config.yaml
n_layer: 14
router_score: "softmax"
router_z_loss: 0.0001
head_dim: 32
norm_eps: 1e-06
weight_decay: 0.0
dataset: "wikipedia_en"
Below are experts of layer 2 (counted from 0) of a mixture-of-experts language model. Rows are named router (the router's row for the expert) and show model dimensions 0-159. Each number is 128 + 32 x the weight over its row's rms, rounded and kept within 0 to 255. Numbers have three digits each.
After each expert's rows: "comes before" lists some tokens at least twice as common just after its tokens as in all text; "comes after" lists some tokens at least twice as common just before its tokens as in all text. This comes from a sample of Wikipedia text that the model never trained on. Tokens count by the router's weight.

# expert 29
router:102111127105115075141109127146113164158128078115119171146129155168092095125120064172133152165116177153122085152161110176113127168116177221132140103112156100151113114098126151080125107134169142109133187141145119184131101133120123107155119137077142107130136110060205172139113177149158153156166142100130149132124156164182148131106081189120113135111132095122127097162102111166114120162122161156153119078132161112092152116140085108089018074101096128184173138124038165089120154079104185
comes before: " | ", " |", ".", "% | ", "–", "; "
comes after: ".", " | ", " ", ",", ":", "–"

# expert 4
router:138107155142136080152149163147148171145161077101099170129103166166120060124065114146090129131088171111112100116133131106114127165148129186112123103120163111168152126091103217066115149129138115123123187151157121170083115144064127084152168067123149110161099143110115180095142141089154166137145079096116096095123158166168171176148120133104121157121178057138099109156124123157149153211046161155181194112113162129067149131144113149173113128168157097106139085118102152083095126115115156
comes before: "1", "2", "0", "3", "6", "4"
comes after: "1", "3", "6", "0", "2", "4"

# expert 56
router:069068177127124060154176111147097117111105070091111127131151158119080044088122092140130172115124192107137125176137121096110092143146149156132096135131123129115140093088115168089103122128147118162164137144119127127119094115070133097133111126103134132122168173033119159166169157151142159134171129121124111139050185145167131152133141149072125117103180140175150117138119051156183078142083135177163125125166139130123160173099091089082042132128142089164147100082095129069118154116087125
comes before: "| ", "-", "|", "- ", "|  |", "- M"
comes after: " |", ")", " |  |", "% |", ".", " |  |  |"

# expert 61
router:110047115145056055137132119154087134122166110130078143128111201148077123067073098140101117146102162113112125148145146135121136154126150124094139112169159131134089091080117168093041140204133160093057157157112101137081105141127141107201151098122161136100091164139166147087138185136147139125149106088151118128113151139191174167079125129122136130076122124214129117131083138150126164196085122159156176112081135117081116108167121098111090135158106095110153177113138128123155144125079129
comes before: "==", "The", "===", "In ", "In", "S"
comes after: ".", "==", " =", " ==", "===", " ==="

# expert 28
router:101097141147109093141135132205074170116148097097119162103152159131095102099085146132139160092131163155046109177138157141164130148126153159134123083128098109185116098122125180121114120145182158150127153141171094181114135131114194076109114033113159072123152137114096160112135142180130134165136172102082094137105171140165148147148089154115116126135164084150092141148083157119174112192022115151174165117149130107118159111170088086120040136131111108174150143116144127161110187093135130
comes before: "1", "2", "0", "3", "4", "6"
comes after: "0", "3", "1", "4", "6", "5"

# expert 57
router:121093141173102093176125114166129099115156084130133151104127136122087089091066129171113149119094188158114125196118095130132140110142174172126130119140132076155112115070079153127094112158155124147139169115081105146121108121083131107145140122037148063090085144076122181163151142163102168187143157097150070129059144180117172220099098163128129098062178103159121136146117117179135145168094161151177155133108168215120133100168120142117134124131114080142112094117151134152124180106107126
comes before: "2", "1", "^{", "and", "22", "ish"
comes after: " |", "\n", "|", " on", "-", ":"

# expert 24
router:115060154160144062186139084145107139122143084116138151144098135169123103053094092160147187108093167132121120137127145083092138094179177160141125116163155101132075124088134159148109127139151128130094127132096055149084080119045135160132106117080157120144080117081115135141132127079165135114188159091122090143100160145162133166141119148106129128128132113144123120122114074158175114207126130196167176094104132162105179152146138142067132097096132092165106060067136124119130156054135185
comes before: ":", ": ", "\n", " by:", ": C", ": An"
comes after: "-", "\n", "\n\n", ":", "|", "- P"

# expert 63
router:112087142186130109202188145137113139114153125151095163116136105127065097108040107151143157160113173093072110176124107136073130116133163190100116122129141106176139105108098178137139138139137132126120172146124090133092085109077164101108114089105175131101065149062129161152106134103103166171146132115104081129101165132159142189131122152110137153114124066162098140134099063195189072172098171161174131090106174112137117102132130109070087117118074142159206141129114115129086146122123167
comes before: "2", "1", "00", "5", "4", "3"
comes after: "\n", "3", "4", "6", "5", "7"

# expert 32
router:087120130148144099166162120114110161088143074043130123113140165113035113108098118187142158138133159130119128200128162133130105135126155160086124156132135108129080130108080145132106128159154160136147178109112125223131089096110149143165085120096160133055123113056123106148158157151138112084117166085099082110127146120174155123124121141146115134130149106137112111146104088154139145191123207159178130092109168184125114101116092104089006120135076135110143145107097102068127148086089148
comes before: " | ", ".", ", ", " |", "–", "; "
comes after: " | ", " ", "| ", "; ", "–", ": "

# expert 42
router:099080092152071119158145142141120136113139078107107127134121194099127129079098102143157164156134162111096117179063107117121141139107163148116123153175105110174110102127146150090050091143137082125102152084136141147116069176099135125165144132058111086110108176136129148133178142091062143143169128079108143086152191111169123173070080157115126135122140125214105097128119163173185110193069156146135187126187144151098156146138096083143118128094117078155158109081107127160123179118140179
comes before: "\n", "\n\n", "inal", "r", "eder", "red"
comes after: "\n\n", " \"", " career", "areer", " dif", "=="

# expert 53
router:116116070145097059164166110176097115092130079062106155093125132109051101120125057141169158178123135144066115130152188092103082120129135109095118103135087087151115131137092178124115108161166104128121145142078106173135073144062137149134103090103132166086155159122158163117152145142122146103130187086134060125134182159134118173110135173104075170131140098154128117149115081162175131224109160165153135088123124140115137148153068115090094124150088099111152151109097120142132115108146210
comes before: " | ", "–", "9", "8", "016", "020"
comes after: " | ", ", ", " ", " in ", "–", " ("

# expert 13
router:119089161155141082125137118142133144147105046134109134147129180142061068123103039197127144131132139111123130155104125113146177145147139159097130148161104169156108093114155171083124094161159134135065156138115070200072095095050158105171138122117151095139129138074089155181144127125119140125129105131172136097071148130130089155090079111103069128107118167161083127178057117133172128204110107154141091098116137145150100127159140092111123151091139078176134167082142186121142146086126165
comes before: "–", ")", " |", ".", " | ", ","
comes after: "2", "1", "9", "–", "8", "93"